From a checkpoint of a small mixture-of-experts model trained on Wikipedia.
Size: 10 layers, vocabulary 8192, 32.1M parameters.
Experts: 64 squared ReLU neurons an expert, 4 picks a token.
Training: 313M tokens, 4348 steps.
Below are experts of layer 5 (counted from 0) of a mixture-of-experts language model. Rows are named router (the router's row for the expert), up (a neuron's input weights, with its number) and show model dimensions 160-239. Each number is 128 + 32 x the weight over its row's rms, rounded and kept within 0 to 255. Numbers have three digits each.
After each expert's rows: "comes after" lists some tokens at least twice as common just before its tokens as in all text. This comes from a sample of Wikipedia text that the model never trained on. Tokens count by the router's weight.

# expert 38
router:192140085167132163153093131151113080133111149142128112195128134154151088115123082125144103130153125172142143130104139172162150191134148091128171165058114137109092121150084146137102141153112102069100129144081146111131130106157139106055131187
up0:164097138166138140108165098156138104142028117059125096169100201126189176163112147096197076189116147129079142115123139132110128088167115105177059139082104143088108100139136119132121104134095188149075090118077152118131126141133129100154062107
up1:107107087141136146131111128118112096147158148115132114120103126095078127118080170096090152114115149130148138131092119079162136146136115086202086167163105078174130093112154148094094132092167136095129179071060230085154172079112153110135227088
up2:152153095117102139122151156140077133123076136146134182107081168171095159103098082138182117124132114133131124118114066095135082153090195117126131114105095101137063136112144195126118120141096189105101139127087105112103146118146056123139144123
up3:121131141150138126141094157094146122118080086135129121074160150106122084067143108162138136138107089076121142165163134155097120081146165155130107167078059111110173108095121128164143128193114093128128110144102086128114131122107117130105112132
up4:171094101137137135135105143139059121122080107105102119146114151130122139104126092202124111106134130085150087170140134104081167189202112112152169145104175163090175206154162152110060108093062146124131043105125098116150179062177191129096155143
comes after: " (", " \"", " ", ".\n\n", " [", "==="

# expert 32
router:167155134142127146136059075139087066150125155130118130154138094133126089122126100147188042100169129168138183161122108164162106149113101104138107182118121135081094091117053166119087102117101112100099086147123130105119142139186112109128155160
up1:146100083204100132086148140178162179132091112170180090142113122129144127134122149131111075081158127169155098144105124148127108119019149090144189088088127176120079117139117130096070118143081069117136139207068138115127125168128101082198094128
up2:097150103127110139142171154179122122164099085073072085173193170166102102094110127167166101106142095158124123130130088090145142096217140144060130121142127110127103139129085121176127124091113168156168106208052174138128174119090099084212146103
up3:200116134128078096107167092141152123093139126114171132068106123171114102180127155141207121092143106163120118144148141147178169117100142086108148155206179169175098123116097135142148067143189116119150134086157189134146118160140126166083135113
up4:140090096138074162121134155072124112144179130159150154101111107183131132115186111180099119126137143157137154234118021085128158147073157156153087163084118163090075116145113140138133149140152119187093154096052151137119111111111126086127153148
up5:172147161130068116116119078117145156124167146150173074154117122180127078113144091180139072138117093136135125126156125127079143091148153144141133153176097109107089112133075052127139112131125154110170122166101107111151116162120119071122061134
comes after: " (", " ", ".\n\n", " \"", "==", "==="

# expert 47
router:150145158127182094189072098171060081117133120190129173119155130113121133110164154125124074068163047175081118122093149162110094136117158081169155194096119121125100144144135133077092098104113132103148106105158108122090147155156140099111147149
up1:074129146112125070153127106086176135155122133111113139150194108098193107090118140129105045123139106130118152096116156160161090128080151157113060172133093095129132091134116190173136185153084147135119130152089150132165152123163132067147125183
up2:202107075145143194153153125147135112101183189146114111107126165117091082055179128093127179073127072164157117096137119169136170112154141146143171125141137126167105143181116091170117100148084134110178086143171114184109088146104115113127181114
up3:170099171090166121151095124137165121150107115145095080107142112050062137099140133152066130101155117131155142114093159104097143154080148122150106175133053162171153118160111116094102122172155121141151172114136118135142131149090149154068091132
up4:152128138117173152129132074181091155112027084144113128147205156135117114107118165100130121086121122123112116092072151109122000143058156082130126163106123143176116162144123107098143152086100104087140143130129113105095151174150130117163149125
up5:073119123087162127136126138083077113112107169121117202116144114064134161150116154119179048117094113121130139157167150110118131134142127072126161199167148091132127096091115142087088153107090160133138131151135129136134074191127119108122127139
comes after: " ", " (", "–", "==", " during", " man"

# expert 17
router:144136132095102126210072099153063144124161123175104110148166127123135117135140083153127152099133082137130140199073116201172102168091096071140127141115162161156163092106115091071127054116143161088086104176099104111174145134143110112049145181
up0:131077127130092111092113134170148156098159118140102155104083040106188084137134122178119086115115073111160104114085124145111100145066091079169169124122070175119139143087087147132135135156108166133132137119199165102147125126101139135137114133
up1:073177120078122105105081132134142106121114115125125078089080146133125071163066128140139136047173185136113187137155171066128132163074117136153146133192176096099117101095148109114120162115153113142106156162085118127141114192050183121128135202
up2:167154147138151183192113156193154082090153115149077145167167182137170100115128129150147109089102093192063072121123120113145096123154126107131131188106143101106147119141101155129092106127133135127102118145143117154146182086154077129120191117
up3:122133096142118101147150054134093124153139115139142132145126136091125154169130165138170126138145152088165182143091154100089085148098096098124156107111136115130174129172174178094183152083086102097142196110148133189121163116084134083142133169
up4:107154159117190129142137049122121104111133149119173124152096131131073175155122127067092086140129095116103130168107166203174135083164207071118148160169119125105083095118112123147173155089109165115165140095101204178150146148086110100100113148
comes after: ",", " and", "s", " well", ")", "ing"

# expert 18
router:137135117111126136222118099123129096161138115139117113143104116111168108134115120151141124119140132149102130141095162195156168148130090137108174127107106153125114162129070160091110076104111135093120076124084141197160155147169126083083152193
up26:130102088113174136106202131091137118050064157133081204095118136099107115106116136083151099105137177154129114100095117158150140121142065134084143161114155110145136151112167070093156082141141146112142140157093081096126108167103131137097154147
up27:078133128093082109156101141110123134166144130139130155092111150077059129122105132105152126122114146120086154128128081119169134187066146177154088172127173092136120205140083099118132148127171161097110169145069153128105148086140102169148108138
up28:102149121133173155085130133135208153114164093092160143067134114143115181097122130139131085152067129160109103170157146124173114102228134120199174135107149108191119062181085110129102082165040135159157103105104157183163142075176104119162118118
up29:147179129100096116094133072106101123137132156058160115102118116108127152129129136171223141106110160161176131067077120172151094095119143165099167170093122154064109198122117070100187183148087141099126108127094132129108163069124143055136085137
up30:159136117134091153075140144128095139113161106164107099130123117172125138073157124133134088094111125224069053125111207098115140165093082166137149089121152179088119123109148087092119123096129158118169135130113101210114176182151078080152144121
comes after: ",", ".", " and", " that", " was", " which"

# expert 49
router:124144119112079122175123026213072053117155094175130131119102176135087124139140105191174106077162085173134178145097108113140146182112120088146161161149130116113158107068105136168099119143154113091110085141115137131158149108135129139130159124
up1:107143121142097138165133121165133090152156108122104150098173160143180158114155105103081165100127113159148178120119136153128178160121114185141103141157111133161137145102132165132130069146158184097121155140110128168131108131099069101180109067
up2:142182100180140150113171087152069140091195147106152151185116074131189113144152133144140105128153128173065179125078093149131077151081137177099192116111159087085133118180131146149133106142171149123112129124142169153133144158148124114142165170
up3:108127089073116114152114095141175117101150101119109150124124172143133140122143172149174130150149150128160124077102107164153139079126137110122126133159185150143063080119112123126177114150170155137073155078096143134096121163152187118164136163
up4:087122133122153100153102132129129133092113158124087115079094152144090109092147166141176199201124095145085146110148103118174129123092191127146065160122109136158132148176081134155111168107111098149139068164124097128114099138129173150106165079
up5:146160079121105159125104162147146114243147146116153127123126135133167141101075103105121069099157066157119096076087076132088126116160193114100122153148133139095167153139137118128124141110154081043149165159126160155158109103125126140142164137
comes after: "20", "19", " G", " g", "G", "18"

# expert 5
router:182128167081161130150102107205125077161130136127120130142090117142190149169224112131151118113095102169134182205139164147084085085127127047129172158147120132183106099078107122106137112167146124131133080140144113109176162120168127124056146125
up6:137147074098141150127161132107190141087145085113152121092105092188119152137162117143158208144133140113097165154163120130034114192098088173147131187122118148164147137148153095159116118187117146167074104152110119157155159188153121103096144138
up7:201092160129150138130105177146150095081103046082145124122138134132121121074131120123112110171115130118159161128113137145127104139118159216139154132094094125146158125097116118143099142120093118087160137183100129061160156171147167114119146148
up8:155155109101141171120151172155130133196149072120075123190078133140127165088118045097128127094128115134170096185078113146143115151099132078150135133205141155130132123136115108103098137109094132121126117180129114144124119071158135116129115092
up9:124104154120173159133150088133153086093085084185188106140132184114139133141191166134116155167066144139184177092144101114153092132077100134154164129129126098125090094161125081145120135140127083088125113136118066071138157158109079108172148123
up10:191124179134151153107127133127056125164117072188099129119097177115120189109134092101108141098147092098152149182145151090091105186117161153129106181154125163154176123110126097140098111117104125081087048110186123078146155161169130095164110154
comes after: " N", " J", " M", " Y", "N", " H"

# expert 12
router:129124195106111154148099067153090059182085140143141119128131191105138117135123104165190140083158093162194185177141169158111169104099132143153189171133107139169096086117075144106125074177128137138147080130116171161145164102120073086113130127
up1:138116124118213140151149151164139100135061135122106161143199137116129134111154149142126147104146148126160149113119160120129150176096143099122178147130150143108212124164075072116047133221143176090123069131077136122106150172143152106144112115
up2:066130173125165135132130102157140129133096141176192070148160116076192089118079155131113122127085112167161105151082110119100209142145114098092116134117130139129150131053156157119161184135123109121165134112163134220127172218129153095149153164
up3:067149177121124124120154119114037131164130173161103082116112148141169083143104164116127128118172167187148102118149144077120155150099080077187149143153087125102131119175070250111089076099115120151165086114145142140137077136167103116125149159
up4:115202068157127090126098090167052138185122145069148132110164172114126119074105110141164161164117155118134132156068110103179130130067107155144165157148113083121093161061122106132123095088094154125176106105129109150143123095119186139076105056
up5:084118156130151121146162104139091104114130123099123143086133146111081156096173122119139222118164158129101120102128153108069116082092150145134201159158109116159053100194158150105092124130163121077121136196178143169135090096137147072157163144
comes after: "\n", " |\n", " M", ")\n", " m", " a"

# expert 40
router:113200131161159143140134136123102106134102146158115199126185098094151084093130129143158093143099095110121124134125114144159136131122063101145118165162162152124145098116105146091072125075138128122174074134136119150101058123183127114117089109
up0:074161133104127119134191112184107090165106158092112120114113125151157127117125119098143118130127118160197134084193108093156184124153150105158097139107122164058141083109136131065178114108109110129218109163144151144095135099105063131158093112
up1:098122116102141070167104117136063144130157112148117161145139140072116139085047167145071114109123123113118158167159116110109066130126121111113097138132099170150099144094135162106159105053139160099050126116177136127127171124230131122092107080
up2:064103173057114098128144093119104062168117144144095154161117152151178132078162123139135130151099089155064127102108127113175133094127175141116127134203134104102153118169099158117081189165172168175123117076095139149143108092143104147188156145
up3:094165112175135090168126150120139181133136098146076140127117160154137157171140192160094164154146087145128109179145136134108137098095106098166138111121145111111080145090129146088108098167146143162174104114118080122085108141183150154149135111
up4:142186146163096159110200142131183111110131163124119152152110112114200105151115076146157135150118084145155104156121107180075151100131136150143171141109136127106053087151167125151159089186153120116129149152121049086134179109136091094128065143
comes after: "-", "|", " (", "\n\n", " •", "=="

# expert 15
router:141113176123165156180132141131092089158170181149109138214105119118164103145147141131143136112144118160117141111109144177164139117130061073159186159071109111120090138107155118148143113162133116151130061164117146167149129136135077137087171102
up0:066160185167082097173130119153171103147162088103080086162139119162179191146119097092120133137103148069118148143110131196120141105079106083120153152123099153119193138097153083140183187121118150114124125160166142139135133094159130149103132083
up1:097168137114131124137114078115111156158145137130094134170125133112159119103138106136102145155092116121110090181156127046101143120152166113069112172091102138118118143137111155143101151190123115130114071079116147170135083129151073117150094121
up2:099092135156135130164151123135100072178150167104134221107070090057111124140037131136141088109140133185114133146161166090145184138111121154154152148117083145175080162094193129164123169136111160152120157091131190076140122098093120126099113153
up3:124123117091174135124076200146091106096131147167174191132106075122088072150136081140110145178141141162156100101131164130137150090096135103138114180104132096169120077107123051101162118130069136166129150165105113112118038117102123130090096108
up4:115159177077141119118171111089129132141205076139119136109117180148182138120101122192216062183150129179125143103127150094160164139145231082129189168105125116157112116172113077170113112151177124079129207108096168181161135112108145145153171114
comes after: "\n", ")\n", " |\n", " of", " N", " and"

# expert 39
router:127203122134129160139126064149111114134123138119112105142157145076121079121169126163171084097101104120138121155116135115212102104144062086140142168146152143138144106068133100111107098084094138117116100089115118105123095122182158084129117120
up0:120145144135124128180125152108187111133160178139116127158087139136107129133133040187157164146094177137136211071112100084100089148130093143083102165154152095136098095103163067089166136145114127139142097164111149098105134101124137067139095097
up1:161110070133091165145187110183116119116126094119156149177135160092113157100125107114131123101120119161105114132175132090156164073105138158223113131133108113121199174069132135113155116091162111115151154113106154209129144130111152084157111120
up2:172113114126107117136155105160164134077179169091110156166167166085164104104146079178094140105088142090137077188202133155177118096077098162172096148105108153167141107176166130080122145116171052123114134116151074145123138121150114123176126125
up3:079139123148150154145118136176154149083168166126184121152148162154125143157126128146102167144174169065117155172156162162161106169158125114125146151099092128050094145128159152132127145120127124163138193112155097094143124087146110103159105146
up4:103118137167166158125142152175160108151133133153146087094114128108144122095142156177121157147083119085048111106092122116137104116072141118141159195085142135086104151107151143090141136131092166142201093124129176129095112147181127102178112108
comes after: "-", " |", "|", "==", "\n\n", ";"

# expert 46
router:133180100141139114182083150147070108103086134131125174118158118087125067118187170163161060129119097152152097143141136178153138150093046139146199153162165110115209089123115116119102141064137122088168090136120139141111094134167134109096095132
up0:165156070140149213153193146107087110110146129170120099057129110178148145132080111159117161123127050138073075125142127154128162189132098141109177125097099103117079107129132072131157165104127130135139135114113115159137151170101105132081122154
up1:138132149128080124155131213102110116109084128086100153100141120177114158105154102158139116110143100130094098143121146120103140113133171185186102170230144166126156096129148103137168079080126053067143139143148109158146090110155155123137110098
up2:127115153100143141120184103141096102127153080131125151095088157196152118115133159125082054149145138185131128104146162115133148100128135144107101150172094125123153171153140169150197096078092127140180062042086133162098110109117134130122102149
up3:084105129129153130123091231130214112130168110100170097143103118110111127150120154156174125115140143148161118137168106090088149177049127078134119170158132121112131123088154141097069149153173129124130128114156127169090108080110135154104125121
up4:121146122139124108164105131157106083193081138094092112056138125122104096116111129091083139134149129148075111118127165151115131116113074093082127135172135139104171136145178093112104111133108129174130140093108134104104168113123062117106124186
comes after: "-", "|", " •", "==", "\n\n", "Scientific"